From a checkpoint of a small mixture-of-experts model trained on Wikipedia.
Size: width 160, vocabulary 14624.
Experts: 192 experts in each of 10 layers, 64 GeGLU neurons an expert.
Training: 552M tokens, 8417 steps.
Below are experts of layer 8 (counted from 0) of a mixture-of-experts language model. Rows are named router (the router's row for the expert), gate (a neuron's input weights, with its number), up (a neuron's input weights, with its number) and show model dimensions 80-159. Each number is 128 + 32 x the weight over its row's rms, rounded and kept within 0 to 255.
After each expert's rows: a language model's description of what the expert responds to; "gets" lists some tokens that make up at least twice as much of what it gets as of all text. This comes from a sample of Wikipedia text that the model never trained on. Tokens count by the router's weight.

# expert 29
router [160 106 114 136 163 182 111 105  90 142 173 103 125 186 171 163 168 152 130 159 145 183 146 134  96 214 145 122 152  88 120 133 112 166 178 154  93  89 144 141 136 104 111 133 172 104 134 171 141 148  95 150  94 100  95 154  79 110  79 113 111 104 165 122  86 140 190 171 131 149 157 106 106 139 130 193 144 150 124 165]
gate0 [ 95 146 151 114 165 152 114 149 122 141 178 143 169 216  76 178 142 132 147 135 149 151 154 118  92 120 138  55 199 170 109  66 152 105 115 126 102  27 111 157 112 119 155 154 121 153 132 157 134 179 150  88 122 105 137  62 145 109 171 102 136 121 141 126 174 141 158  93 140 154  67 174 174  98 124 103 160 187  97  85]
up0 [158 134  79  99 147  65 125  71 162 109 125 107 142 103 138 146 152 125 129 128 136  93 140 107 168 106  69 150  80 126  91 157 115 140 137 113 156 187 171 119 179 145  70 112 200 143 104 121  84  83  68 127 195 156  83 138 138 141  45 170 101 141 137 102 119 132  82 186 162 112 155 178  29  97 157 170  99 106 116 158]
gate1 [141 103 116 164 140 115 133 164 121 102 163 119  73 145 146 104 141 173 157 114 152 161 159  70 142 158 138 167 116 173 110 110 105 119 173 130  96 122 142 167 126 149 114 147 196 137  85 155  98 136 187  91 111  83 133 103 195 110  94 129 106 147 191 130  98  65 108 153 131 105 149 118  90 135 126 213 139 153 147 123]
up1 [120  87 115 104  19 113 151 115 142 101 112  92 118 139  74 157 140 127 140  44 201 135 101 107 118 153 121 148  83 136 111 183  99 139 125 100 176 220 151 100 101  75 108 113  88 117 165 104 102 142 110 154 124 145 108 132 109 130 161 162 109  91 103 165 109 166 101 125 165 124 138 118 160  59 134  35 133  97 142 120]
gate2 [138 152 146 122 120 157 117 127 136 115 159 131 179 150 101 115 175  74  98 124 138 142 112 126 159 140 144  81 128 141  89 139 184  72 107 154 142  81 171  98 115 143 113 131 124 194 139 106 136 101 151 109 171  82 129  97 150 110 160 171 104  76 120 146 151 120 115 124 138  48 173 146 162  91 133 142 121  72  69 121]
up2 [162 142 155 142 109 142 132 154 108  94 154 113 161 172 129 126 189  80 116 117 132 156 117 162 205 115 161 124 147 145  88 118 193  96 102 149 126  90 135 132 149 121  87 161 155 162 168 124 127  69 137 136 160 107 123 116 171  76 154 159  59  68  88 147 144 121 118  90 135 116 163 151 128 102 104 172 182 135  70 101]
gate3 [150 145 118 127 143 139 152 129 111 109 175 176 118 124 167 130 114 106 135 153 118 128 145 124 136 179 192  75 164 137 104 132 102  94 132 179  97  92 150 149 119 172 164 132 207 102 144 123 157 193 136 144 104 105  73 125 106 219 104 150 116 162 139 111 100  88  72  98  92  94 135 119 125 135 126 137 207 178 112 131]
up3 [129 151 124 154 173 127 215 137 175 137 141 112 143 112  94  47 157 111 139 113  70 139  52 150 116 129 166 103 188 155 199 136 140 146  72 145 153 199 174 185  66 100 134 130  95 124 182 113 120 128  83 124 104 123 121 127 162 185  40 177 114 120 159 144 125  81 115 139 130  52 142 100 181 125 136  98 117 129 144  96]
What it handles: Sports table separators. Pipes, semicolons and country codes between cells in sports results and statistics tables, such as FRA, ESP, and the | between scores.
gets: "| ", "; ", "–", ": ", "– ", "- "

# expert 9
router [ 59  86 154 176 157 230  94 163 127 157 128 132 127  78 171 111  75 144 113 168 113 127 113  94  90 105 106 135 146 160 134 146 145  80 144 146 131 124 163  94 132 110 155 135 156 132 126 184 164 133 139 151 107 107 136 151 179 146 106 103 134 153 117 106 152  65 149 122 141 119 103 149 189 125 125 103 128 131 194 128]
gate0 [151 114 126  85 147 142 124  88  97 139  86 127 147 125 145 111 176 158 122 143 137 148 120 139 136 136  70 121 177 108  82 112 179 137 119 116 158 129 100  44  84 134 156 112 146 107 162 184 140  56  75 138 141 143 131  87 135 107 181 146  94 124 153 152 148 152 154 171 130  88  81 147 136 117 124 120 127 130 118 108]
up0 [149 184 146 121 111 134 148 111  98 108 138 102  60 136 155 120 135 137 141 136 128 176 126 147 109 127  66 182  87 148 106 141  73 160  89 106 110 140 183 134 171 112 143 105 169 153 138 122 164 156 145 140  47 133 136 122 149 172 163 155 166 114 142 105 164 116  93 101 117  95 154  91 139 149 134 152  96 155 132 104]
gate1 [ 96 135 103 156 146 159 128 139 162 151 142 255 110 152 175 148 117 125 116 107 174 118 106 110 144  77 121 125 174 160  90 139 155 117 150  85 185 117 188 111 127 116 146 186 141 136 183  76  93 111 115  79 122 119 170 152 115 173  54 130 122 130 106 154 144 118 120 108 102 153  69 142 165 129 127 119 129  71 152 173]
up1 [167 144 187 120 149 113  92  73 152  92 124 142  94  92 180  90  85  98 166 126  86 131 101 154  75 127 170 149 133 109  90 137 136  78 182 126 148 142 129 191 109 107 139 138 119 100 112  86 158  94 119 118 126 176  99 163  46 100 111  97  75  71  78 186 117 116 124  68 133 113  83 120 119 187 143  90 114 141  99 119]
gate2 [157  74 134 175  83 156 177 150 138  98  99  69 144  99  96 132  94  87 115 127 103 124 156  78 122  92 139 132 156 182 110 159  97 161 107 125 130 112 150 123 169 134 158 143 147 119 149 114 185 140 161 146 139  98 123 130 164 170 123 158 149 142 198 137 174 174 155 153  77 142 125 120 151 141 144 169 146 143  79 159]
up2 [ 86  80 135 103 193 104 117  47 111 157 162 181 159 103 113 129 169 151 109  98 125 121 159 107 186  94 137 135 103  88 146 167 137 119 116 169 174 134 126 101 180 141  95  95  96 154 163 150  99 150 113 145 146  75 148 121 153 133 112  94 109 153 144 141 112  77  96 131 157  91 118 160 115 122  84 108  72 120 112 131]
gate3 [ 65 139 143 158  77 166 140 134 148 133  84 121 156 196 123  69 147 154  76 113 131 132 212 187 129 220 119 148 113 143  86 238 180 124 131 103 130 136 163 102 146 106 123 162 119 127 130  98 118 134 136 116 164 134  94 104  93  93 103 131  77 135 119 126 175 172 137 146 120 156 168 117 151 114 173 110  72 112 110  76]
up3 [ 94  74 139 110  55  75 129  93 146 153 118 158 133 111 142  90 145  64 100 137 156 148 137 135 101 111  78 111 109 177 175 195 196 118 130 121 137 130  84 178 179 138 120 124 144 150 173  90 130 120 176 160  71 131  88  73 113 107  98 191  90 130 149 130 124  92 109 119 107 106  92 142  89 148 173 111 100 159  92 114]
What it handles: Plural endings, section words. Final digits of years and plural or suffix pieces closing a noun, in demographics, statistics and headings, such as units, females, 2015, See also.
gets: "s", "0", "ers", "2", "7", "5"

# expert 12
router [159 131 167 156 207 140 117 113 117 110 144 181 137 122 177  83  81 156  87  84 132 118 116 112 156 111 126 157 139 133 167 145  81 126 172 118 122 132 139 182 161 108  48 106 125 130 121 125 148 152 174 104 159  74 167 131  92 120 115  85  83 145 164 130 115 142 140 116 226 172 180 133 104 112 156 143 103  80 154  88]
gate0 [ 89 107 172 153 100 135 152 126 188 165 155 103 169 154 142 138 126 150 108 136 101 118 135  91 108  91 146 139 104 136 188 131 129 179 103 154 139  96  64 167 183 125 104 113 108 145 134 127 132 184 132 201  86 193 114  96 134 151 117 146 121  96 143 134 188 168 155  77 110 175 144 128  98 118 123 164 171 188  96 134]
up0 [137 149 164 138  89 149 162 109 178  74 124 155 132 177  98  64 111 116 131 149  71 138 146 120 172 140 189 170 119 132 119 147  82 103 124 128 119  99  89 120  72 114  86 141 143 132 118 128 111  70 100 175 105  78  54  82 150  95 131 141  63  86 145 143 126 149 156 121 125 136 105  98 168 158 132  93 139 168 173 133]
gate1 [139 157 130 144 138 150 121 176 127  80 152 155  96  96 168 126  90 123 126 103 116 160 115 155  95  97  76 166  93 125 121  79 165 116 102 121  86 127 117 143 166 112  72 115 147 147 141 143 139 152 101 103 109 203 199 123  93 104 151 160 170 113 110 110 139  90 128 144 146 129 186 104 133 220 143  44  96  90 157  80]
up1 [137 188 164  96 139 126 130  92  82  79 119 144 108  56  75 158 130 159 132 116 136 106  85  78 146 110 187 152 133 180  74 185 180 101 120 161 128 172  61  71 104 122 140 208  97 146  91 141 149 129 103  89  77 128 144 109 183 210 121 129 145 177 167 129 109 137 115 103 134  87  82  95 114 129 134 109  85 162 117 155]
gate2 [131 135 103 117 177 145 122 135 163 148 118 142  85 112 108 126 123 202 127  69 181 161 145 138 135  75 143 147  90 145  92 140 164 134 116 110 153  90 121 121  57  93 135 135 175 167 174 156  69 159  86  86 144 134 193 107 163 188 118 164 133  89 204 115 177 119 104 151 173 126 154 119 123 117 136 112 115 131  62  54]
up2 [ 86 163 167 136 135  96 144  92 118 106 152 231 115  87 124 148 161 148 140 172 147  44 119  88 178 131 131 155 128  92 111 123  85 156  77 144 146 136 140  86  85 110 139 142  87 124  96 128 118 146 144 166 122 134 205 118 105 118 117  61  92 147  95 153  82 173 115 189  97  80  83 148 132 105 118 126 140 124 166 127]
gate3 [134 101 119 120 121 134 120 142 138 110 134 155  46 120  78  56 122 160 109  78 105 111 100 128 179 116 150 106 127  60 125 126 159 151  73 115 170 121 148 126 146 135 111 111 168 135 145 194 137 136 152 109 145  95 121 124  82 128  65 165 139 132 108  99 104  65  96 100 210  65 125 138  64 183 128 106  97 152 195  63]
up3 [ 83 137 151 207 108 130 107 139 154 165 118 153  64 178 121 148 144 152  98  97  70 102 137 132 158 169 141 117  92 135 172 143 133 121 156 138 146 140 161 193 125 134  96 149 136 189 191 114 144 119 134  94 108 114 179  87  76 110 177  90 144 141 180 113 152 142 140 100 143 128 142 164 125 120 113 160  88 152 122 169]
What it handles: Numbers and list numerals. Small numerals in numbered lists and tables, "No" in names like Symphony No. 4, and number words such as two, six, thirteen.
gets: "1", "2", "3", "No", "4", "6"

# expert 3
router [143 118 148  81  98 115 131 171 113 146 125  86 124 145 183  99 178 148  55 142 102 116 157 146  25 139 126  66 123 150 154  74  92 104 155 175 111 148 192 138  81 122 122 148 174 183 172 139 116  91 158 114 115 151 114 107 139 192 116 123 145 117 105 101  87 111 107 121 148  92 142  90 112  90  82  88 183 209 125  76]
gate0 [ 94 179  81 141 175 144 166 135 113 111 176 196  97 131 138 136 106 108 115 126 127 116 122 156 112 131 128  64  83 118 186  89 151 126 139 146 164 195 110 176 101  96 166 128 122 114 107 185 169 103 170 154  91 135 151  65 128  99 123  85  89 127 151 106  88 158 109 125 165 135  74 122 136 141 127 117 158 142 148  88]
up0 [168 114  96 165 148 125 146  50 152 126 137 132 126  65  90  86 141 150 115 112 122 101 131 134 112  77 105 143  89 119 142 151  94 149  90 161 127  80 140 125 127 113  98  65 127 126 172 155  98 171 144 104 154 138 162  91 147 133 143 101 164  46  87  74 103 131  97 102  83 148 111  97 159 152 129 159  80 135 117 150]
gate1 [181  94 165 122 150 144 120 143 102 176  99  71 168  97 176 128 168 109 104 143 123 148 188 134  75 162  93 135 128 146  79 110 118 137 119 149  94  94 157 104 152 185 103 167  85 149 150 169 140 120 130 154 139 118  96 145 135  65  88 133 183  98 139  93 154 143  73 125  96  85 140 164 135 157 134  70 138 121 102 149]
up1 [106 134 108 127 139 128 121 129 114 131 141 151 150 147  66 177 121 132 160 195 156 181  94 145 124 112  82 148 109  95 202  40  71 101 112 170 100 150 113 109 161 143 164 130  80 105  97  92 125 131 133 136 119 142 129 110 153 156  70 134 157 100 119  99  85 142 111 144 104 140 104 101  71 176 105 127 161 148 138 123]
gate2 [138 134  96 125 161 102 116 147  85 109 163  71  83 133  97 110 124 127 102 115 150 129 112 109 140 128 118 133 161 133 117 114  64 144 123 155 139 185 170 147 142 170 138  99 152 133 131  85 144 189  94 156 126  90 135  66  98  99 175 170  98 170 126  58 164 115 105 128 180 182 158 121  76 132 120 177 117 170 133 160]
up2 [125 111 116 218 175 162 213  84 150 113 145 203 146  89 134 112 132 111 140 149 102 107 141 134 107 141 154 109 100 139 167 118 207 113 115 109 139 144 127 117 131  58  87 125  88 123 118 122 118  93 218 116 150 158 104 200 136 145  78 111 141 112 160  93 105 107 133 109  98  64 126 148  97 174  77  87  72 126 154 136]
gate3 [170 139 161 139 124 148 142 149 158 105 159 121 108 178 112 127 148 140 155 151 108 182 174 185 132 137 126  74 200 151 134 154 166 103 162 127  94  98 102 135 121 114 118 104 160 180 101 167 118 129 114 132  87 114 148 144 195 184 113 128 112  94 119  76 100 153  89  92 119 147 102  81 137 108  66 132 160  88 122 109]
up3 [ 97 155 102 147 101  96 104  99 144 149 145  90 137  96 119 158  99  88 114  80 123 133 180  88 118  83 122 160 122 104  49 130 151 197  92 104 227 182 120  73 149 101 101  96 142 112 134 102 139  77 129 161 172 134  94 141  88  95 149  79 167 104 140 110 116 175 137 165  90 119 148 149 129 145 148 125  87 139 116 208]
What it handles: Instruments and medal metals. Instrument names and role separators in band personnel lists, plus medal metals and sport names, such as guitar, bass, vocals, silver, tennis.
gets: ", ", "and ", "– ", "American ", "as ", "guitar"

# expert 5
router [132 118 125  95  73 197 127  98 128 117  64 146  84  78  82 143  88 114 114 152  89 133 132 116 193 119 168 131 119 137 158 100 194 118 129 139 140 166 100  95  71 110  93  77 122 132 164 150 119 109 172 153 128 139 156 144 101 139 116  50 117 159 178 100 123 133 137 121 170  97 102 167 148 163 165 187  76 134 146 149]
gate0 [104 193 143 108 132 146 142  66 126 140 155 130 140 108 134 158  93 153 102  88 172 194 120 117  63  84  92 167  70  85 138 124 161 119 172  84 123 107 167 114  88  90 148 131 176 148 133 166 131 121 164 116 124  46 154  86 105 119 158 125 139 163 156 130 123 125 129  80 124  94 156 124 102 175 185 122 115 126 125 175]
up0 [ 50  59 167 154  88 209 112 130 160 144 183 127 131  98  56 173 134 124 135 112  95  97 117 137 121 105  62 159  97 165 146 106 167 114 174 155 104 126 176 132  87  91 111 196 100  96 144 118 111 164 156 159 136  82 127 142 137 160 127 101 106 203 109  51  83  82 157  96 122 162 134 160 169 127 130 154 147 112 128 162]
gate1 [140 162 121 140  94 149 131 127 123 133 139  84  64 103 155 125 184 156 176 164 104  88  71 188 184 154 139 137 171 126 104  60 168 133 106 121 144 160  74 142 137  97 151  71 182  88 151 107 135 101 125  98 138 148 121 140 130 106 150 126 116 138 169 115  93 132 103 136 153 105 187 105 174 143 155 156 168 109 169 107]
up1 [ 92 138  72  98 144 113 178  95 156 125 153 126 144  39  82 114 146 136  90 189 110 101 150 130 159 160 135 129 166 137 120 132 130 185 113 180 117 153 104 152  91 143 145 138 131 114 132 108  56 134 162 168 133 133 154 136 134 100 103 141 149  95  91 130 167 122 128 190 129 143 131 124 125 148 143  92 131 134 154 178]
gate2 [ 97 101  73 128 117 136 129  87 160 128 161  87  77 125 141 133 137 143  77 159 133 157  75 102 129 107 125 195 131 130 137 163 152 163  96  75 138 129 141 121  77 129 165 135 128  97 119 109 141 154 166 177 132 149 191 173 119 106 112 146 125 184 156  95 183 126 150  91 104 110  92 136 133 123 133 198 212  44 150 155]
up2 [150 142 157  91 111 134  65 113 129 133 153 140  97 144 163 132 153 133 132  61 148  85 109 121  99 158 159 111  92 104 158 100 100 128 149 107 124 135 139 139 165 140 104 177 150 173 153 147 131 175 117 121 111 149  60 150 135 115 147 127 157 126 112 101 137 155 124 130 176 122 133 131  90  80 115 130 136 103 139 128]
gate3 [113 103 168 157  92 193 114 166 159  83 122 114 116 175 117 194  51 150  86  94 148 129 167 141 110 124 122 110 177 128 120  80 141 166 164  61 124 144 154 122  65 137 123 178 110 106 199 118  91 150 106 133 196  67 161 159  53 112 116 112 175 111 120 140 102 141 152  92 103 173 123 159 174 163 141 162 104  49 115 111]
up3 [167 155  99 150 154 100 111 146 120 140 145 123 127 155 183 117 152 140 131 110  72 141 168 125 175 119  98 144 118 136 129 199 105 158  71 126  94 107 137 131 114 138 108 125 195 167 155 135 133 121 163 101  64  94 108 109  96 144 109 165  71 181 158 159 107 134  96 136 135 168 172 126  91 116 137 135 195 203 105 118]
What it handles: Election and geography figures. Units, numbers and place terms in election result tables and geography text, such as km, district, votes, state, census years.
gets: " ", "% ", "km", "|", "state ", "State "

# expert 0
router [161 106 194 157 149 115 100 120  89 176 148 180 117 182 159 127 148  98 115 117 114  92 131 183  89 123 177 150 156 162  96  21 161 117 188 129  65 137 196 124 111 101  79 166 104 161 124  98 113 138 153 179 183 116 158 133  75 122 166 143 135  70 114 102 107 135 143 133 160 167 182 134 109 136 107 118  94 114 141 137]
gate0 [105 137 103 144  56 109 143 195 113 121 132 157 122 167 131 118 104 132 127 128 160 165 189 148 141  77  72 145 134  95  16 113 129  76 162 159 105 124 172 131 106 172 155 104 109 122 146 105 153 136 123 161 170 133 123  85  83 119 142 154 120 137  77 134 101 107  93 109 104 172 139 179 169 144 137 103 156 104  87 104]
up0 [136 122 173 111 172 167 137 133 150  92  88 103  96 117 109 164 131  55 130 140  95 120  95 154 102 139 128 204 131 153 192 166 107 112 109 131 154 147  84 158 183  99 119 114  99 153 100  68 148  85 106 166 108 139 105 108 169 108 192 136 132 109  66 103 155 176 157 156 173  71  85 142 143 132 124 158  90 157 194 126]
gate1 [147 124 136 149 155  70 125  90 133 103 143 142 133 104 181  99 115  90 111 111 142 150 173 101  78  71 137 120 151 114 160 100 154 194 185 134 102 174 119 139 122 117 118 125  89 145 121 104  97 149 127  98  97  97  75 131 141 163 162  81 138  90  61 168 100 152  93 162 134 104 169 156 165 142 169 104 159 125 135  89]
up1 [138 141 115 159 139 145 111 145 110 150 164 104  96 104 178 179  92  80 136  98  91 182 140 139 142  73 101  92 132 124 136  54 159 138 162 154 133  93 127 119 142 120 144 104  61 147  98 102  68 142 149  83 108  71  55 130 141 186 145 149  92  67  87 142 144 145 128 105 166 115 129 103 156 113 150 140  88 117 128  64]
gate2 [149 153 158 158 139  81 108 106 181 122  87 134 151  92 160 119 113 172 167 158 111  79 125  79 173  43  92 136 136  83  46 141 159  84 123 151 120 137 164 116 146 128 125  82 182 122 159  95  96 134 131 173 141 164 169 130 162 147 191 200 104 161 183 130  68  97 124 129  97 118 174 168 178 116 129 112 175 147 170 131]
up2 [164 141 145  62 118 218  93 149  68 132  27 122  80 147  86 115 107 132 105 160  86 154 153 113 101 122  67 102 139  67 180  84 152 145 164 105 158 141  81 109 178 104 111 161 131 112 103 113  62 110 124 147 101  87  94 111 167 107 158 133 146 111  89 191 112 171 123 148 155 141 149 158 109 150 152 102  93 115 144 152]
gate3 [128 143 157 132 148 185 152 118 140 128 153 148 115 112 162 176 173 172 163 190 139 173 121 163 144 127 129 139 117 139  97  79 138 132 105 147 126 128 183 107  61 165 174 152 134 138 137  89 166 127 145  88  83 160  96 113 101 169 129 153 159  96 142 102 163 129 113 126 105  81  87 127  97 178 132 141 178 110 124 122]
up3 [178 132 146 168 131 110 166 137 115 129 136 121 154  65 138  89 144 111 157  79 128 109 145 118 141  86 159 139 117 123 168 209  89 124 102 147 123  70 122 140 145 104 149 116 122 204 153 111 115  98 176 179 138 114 141 149 161  67 128 125 150 159 108 165  61 128  73 119 102 124 162 159  92  98 119  87 109 164 134 100]
What it handles: Table cell separators. Pipe separators between cells in wiki tables of sports, polling and racing results, plus word starts fin-, defin-, driv-, replac-.
gets: "| ", "fin", ": ", "Fin", "- ", "; "

# expert 2
router [ 87 110 144 177 166 109 101 118  89 166 109 181 183 126 128  94  88 128 131 147 145 101 166 111 154 127 157 129 109 148 121 125 147  91 177 166 155 108 181 135 137 151 137 152 141 120 115  90 137 170 126 130 122 101 147  80 109 111 130 146 107 125 115 163 103 130 170 126 127  95 148 158 127 113 148  80 136  96 182 161]
gate0 [145 112 168 160 138 151 135 113 105 140 160 185 129 119 178 173 107 136 133  95 152 190 190 139 182 128  73 177 131 138 182 115 145 112 172 172 170 144 121 119 100 177 121 116 111 127 183 135 145  83  94  98 147 121 210 158 203  71 102  88 169 144 163 153  65 123 119 127 124 155 125 155 121  70 137 135 129 117 161 108]
up0 [122 128 126 133 158 140 163 142 138 162 112 129 125  98 182 117 148 130 133  89 105 199 186 103 137 129  80 145 100 129 182  88 113 119 133 138 135 139 148 113 138 145 161 115 142  99 176 130 148 127 142 105 113 202 151 148 127  78 105 110 188 125 159  85 147  71  39 110 135 171 140 154  34 103 159 144 178 140 126 113]
gate1 [152 108 119 124 114 165  66 123 107  83  86 123 150 182 162 106 195 122  94 132  98 106 109 124 107 107 150 102 105 125  76 126 148 115 135  74 120 128 143 175 113 128 123 151  74 127 100 154 169  43 176 146 128  90 142 121 108 116 123  91  97 120 132 133 103 161 113 156 111  59 133 162  93 202 146 137 116  68 139 185]
up1 [ 76 181 178 142 133  72 112 119 104 126 119 118 169 129  83 193 129 117 149 155 201 140 125 116 120 102 106 127  64 105 198  54  95  72 140 167  69 143 104 102 148 116 134 111 115 123 152 142  98 134 122 138  92 128 116 191  87 131 132 126  83 105 121 177 108 139  79 165 105 150  79  90 168 123  92 128  77 166 111  98]
gate2 [124 122 105 149 149 179  96  83  85 147 193 168 118 102 101 150 146 149 129 225 122 143 141 173 112  87 117 158 155 115 112 115 112 124 160 148 112 143 113 178 192 136 119 100 120  36 151 132 167 140 129  76 176 164 101 118 175 176 179 159 143 159 156 124 150 115 128 181  81 131 167 116 167 196 111 112 135 131 126 192]
up2 [157 122 116 120  86 108  98 156 160 105  70  83 175 149 147 137 128 120 126  62 139 113 195 102 142 149  88 103 157 103 148 126 146  95 154 159 149 111 214 143 153 111 162 114  83 154  82 184 152 121 121 168  69  52 125 167 155  85  87 144 120 108 119 115  91  69 118 137  91 137  87  98 166  72 140  93 163 112  77  77]
gate3 [108 109 125 134 136  84 160 120 147 192 134  93  82 133  80  54 163 154 167 127 150 173 174  94 114 148 105  68 131 142 172 138 156 151 155 160 129 135 139 156  89 123 131 111 161 120  86 135 143  97  99 135 126 136 111  98 201 129 144 130 135  87 204  91 119  84 107 119 133 117 182 108  77 174 108 175 115  97 131 151]
up3 [158 151 112 107 136 149 102 158 124 126 103 126 160 139 163 161 161  86 106  82 112 103 115 143 120 118 120 167  59 114  74 124 112  84 159  82 120 134 138 115 165 140 100 166  65 159 189 129 107 105 182 153 170 126 105 152  90 137 108 116 103 138  59 163 121 182 112 113 149 126  44 122 191 107 117  71 139 120  90 131]
What it handles: Closing word pieces, years. Final pieces of words and numbers before a comma, period or bracket, such as years "201'0", "(1891–1893')", "occup'ation", "season", "album".
gets: ")", "1", "th", "9", "8", "season"

# expert 33
router [121 151 164  91 116 124 166  65 201 112 138 151 111 101 138 128 126 110  85 108 130 149  90 160 129 176 142 196 150  98 125 161 154 129 147 141  86 176 133 111 108  68 158 174 127 107 163 106  62 164 110 167 118 118 129 132 137 156 130 108 150 103 143 163  56 114 103 142 148 113 129 163 175 117 146 168 125 149  90 167]
gate0 [118 142 152 124 124 148 113 100 160 132 123 133 143 173 145  84 108 105  92 133 136 108 126 144  84 128 119 164 176 138 125 110 138 137  88 136  81 102 159 165 145  64 170 123 109  79 120 188 117 114 122 137 124  96  80 110  82 151 117 135 154 178 242 148 130 126  86  83 174 142 108 143 189 168 128 107 141 130 136 112]
up0 [156 133 108 125 128 127 217  93 100  90 181 136  94  47 138 131 129  97 128 128  87 126  94 145 101 117  96 107 124  90  62 158  88 156 158  87 158 108 129 143  94 168 110 121 110 139 135 105 118  72 170 159 164 173 144 124  91 115  77 117 104 128 134 103 136 146 152 115 114 148 160 162 149 121 135 117 178 119 100 121]
gate1 [177 111 115 111 140 125 158  83 114 133 188 166 145 115 162 165 132 120 199 139 141 142 104 148 189 128 144 121 120 172 123 155 154 111 191 158 110 112 112 203 115 161 145 115 136  91 123 156 137  64 121 150 168 106 102 140 168 102 169 187 132  96 133 142 139 160 113 105 145 114 133 129 128 185 150 115 180  66 107 161]
up1 [101  94 101  94 100 125 139  88  93  93  66  71  93 159 137 189 139 135 137 142 155 147 140 136 174 123 178 113 108 151 127 131 157  78 159 153 130 191 118 103 183  86  91 142 191  95 140 155  75 112 127 123 228 105 118 136 104 133  92 178 125 151 113 194 149 119 134  92 117 135 172 100 158 135 161 155 135  84 111 151]
gate2 [146 138 121 155  73 146 191  88 118 175 105 123 125 134  75  89  94 142 144 149 152 180 156 123 125  86 126 118 142 169 116 111 133 111 127 150 148 130  77 135 110 123 120 143 114  88 206 111 120 119  96 125  90 169 119 150 219 118 116 138 224 136 129 180 159 133  74 103 129 165 124 172 122 126 112  83 122  66 149  84]
up2 [146 105 113 139  97 126 167 198  48 172 139 119 145 128 110  65  87  90 152  98  79 150 169 145  75 128 137 132 145 160 132  97 159 113 121 116 121 119 137 117  67 116 134  99 153 111 164 135 150 119 120 123 161 122 100 158 145 116 162 147 195 108 119 164 165  92  83 103 159 172 206 168 139 151 119  98 101 110 109  57]
gate3 [150  95  98 138  68 112 152  92 126 115 118 115  84 160 110 182  75 117 127 151 165 137 149 135 107 131 153 157  93 143  81 155 142 167 162 139 124  88  82 125 121 106 120  82 184 111 150  77 190  79 152 156 153 129 133 136 120 126 152  92 129 165 143 118 134  61 163 108 111  89  91  57  64 160 132 130 139 120 114  77]
up3 [128 117 118  61 121 122 168  73 144 116 146  82 129 161  88 210  67  99  96 109 138 175 128 119  80 177 160 145 133 191  89 151 116 138 153 148 112  89 124 108 109 148 160  70 171 115 123  72 124  77 120 160 142 149 145 131 123 131 152  66 109 148  68 165  88 120 130 106 124  74 129 112 106 124  78 145  99 127 141 143]
What it handles: Table cell separators. Pipe separators and semicolons between cells in election results and statistics tables, also currency, percent and plus-minus signs such as £, ±%, −.
gets: "| ", "; ", "+", "$", ",", "−"

# expert 30
router [170  85 159  51 147 159 151 153 165 161  89 118 130 102 128 181 151  94  98 178 113  88 143 140  83 159 167 117 123 164  82 147 125 108 100 153  90 134 116 133 125 171 173 124 118 121 160 183 151  68 138 114 107 163 130 105 118 177 151 126 180 137 151 125 142  96 149 127  82  81 150 154 134 117 158 132 115 182 157 147]
gate0 [107 204 152 190  74 155 139 114 133 129  97 113 120 123 155 183 145  73  90 130 137 154 124 147  68 148 107 153 139 164 147 203 133 127  92 123 130 104  95 127 174 215 175 118 133  83 129 136 179 127 110 152 177 104 142 144  99 126 122 118  98 147  99 116 199 113  92  92 138 162 141 126 147  99 154 103 178 131 123 153]
up0 [142 119 122 150 117 202 141 138 102 120 125 101 100 123 125  68 156 151 115 136 156 140 186 110 144  93 117 114 118  97 111 170 151 125  65 182 136 139  74 121 140 112 122  99 101  56 177  88 155 146 139 231 147 111 141 116  90  81 129 139 150 138 196 142 180 186 148 100 180 173 113 101 146 127 163 148  56 110 123 121]
gate1 [129 145 124 136 152 102 115 134 141 122 116 149 110 160  80 118 125 143 165 112 119 114 123 148 108 104  89 133 110 140  66 151 133 196 128 161 127 126  86 131 166 186 184 165 148 109  96 124 180 124 154 114 155 172  85 139 165 144 141 154 125 101  79 136 144  98 166  83 108 143 123 142 114 130 139  79 148 205 152 133]
up1 [113 164 147 124  86 156 145 131 169 104  77 122 154 130 213 105 128 105 127 155 145 119 164 119  89 132  65 105 114 171 147 129 110 155 144 136  98 163 160 110 167 132 145  89 215  74 137 113 149  72 159 175  65 133 105 122 156 188 169 140 114 176 146 159 140 172 124 144 150 122 130 150 149 100 176 161 185 128  60 114]
gate2 [132 173  91 110 169 136  88 118  98 157  98  85  93 145  87 159 125 121 108 159  87 177 156 114  63 130 114 127 138 182 122 159 138 115 144 111 129  88 136 104 118 136 113 151  97 105 138 107 135 168 130  50  76  70 167 158 192 141 179 157 144 148 178  94 122 146 138 157 130 125  69 117 128 150 119 147 123 129 119  76]
up2 [168 115 130 144 107 218 117 138 126 116 179  70 167  84 123 136 141 123  64 113 133 121 190  89 182 152 128 101 132 138 109 121 148 159 109  97 100  80 120 122 123  69 146 130 128 114  98 130 102 134 112 114 157  92 112 112 125 143 183 152 105  74  86 141 131  82 105 124 175 169 122 174  43 123 139 139 124 138 137  89]
gate3 [123 116 127 173 114 131 137 169 104 136 153 107 148 137 148 117 168 148 161 113 109  87 174 124 120  66 135 136 149  91  84 144 133 127 128 112 119 110  86  80 142 117  92 144 116 146 145 159 168  78 133 136 109 107 167  83 136 157 172 120 185 173 103 147 169  93 166 125 112 166  49 100 118 150 114 127 108  67 166 104]
up3 [162 123 132 110 145 150  89 166 111 166 105  99 157 139 110 120 126 201 126  59 136 133 129 122 181 111 151  89 143 169  92  94 103 165 115 148 172 122  87 155 105 171 143 122  85 120 175 177 162 120 100 131 195 154 137 123 129 136 124 151 184  98 144  90 166 149 138 118 122 123 145 138  97 144 124 159  78 133 156 130]
What it handles: Past-tense event verbs. Past-tense verbs after a subject or "was", especially sports and conflict events like scored, killed, shot down, sold, released.
gets: ", ", "with ", "and ", "played ", "killed ", "died "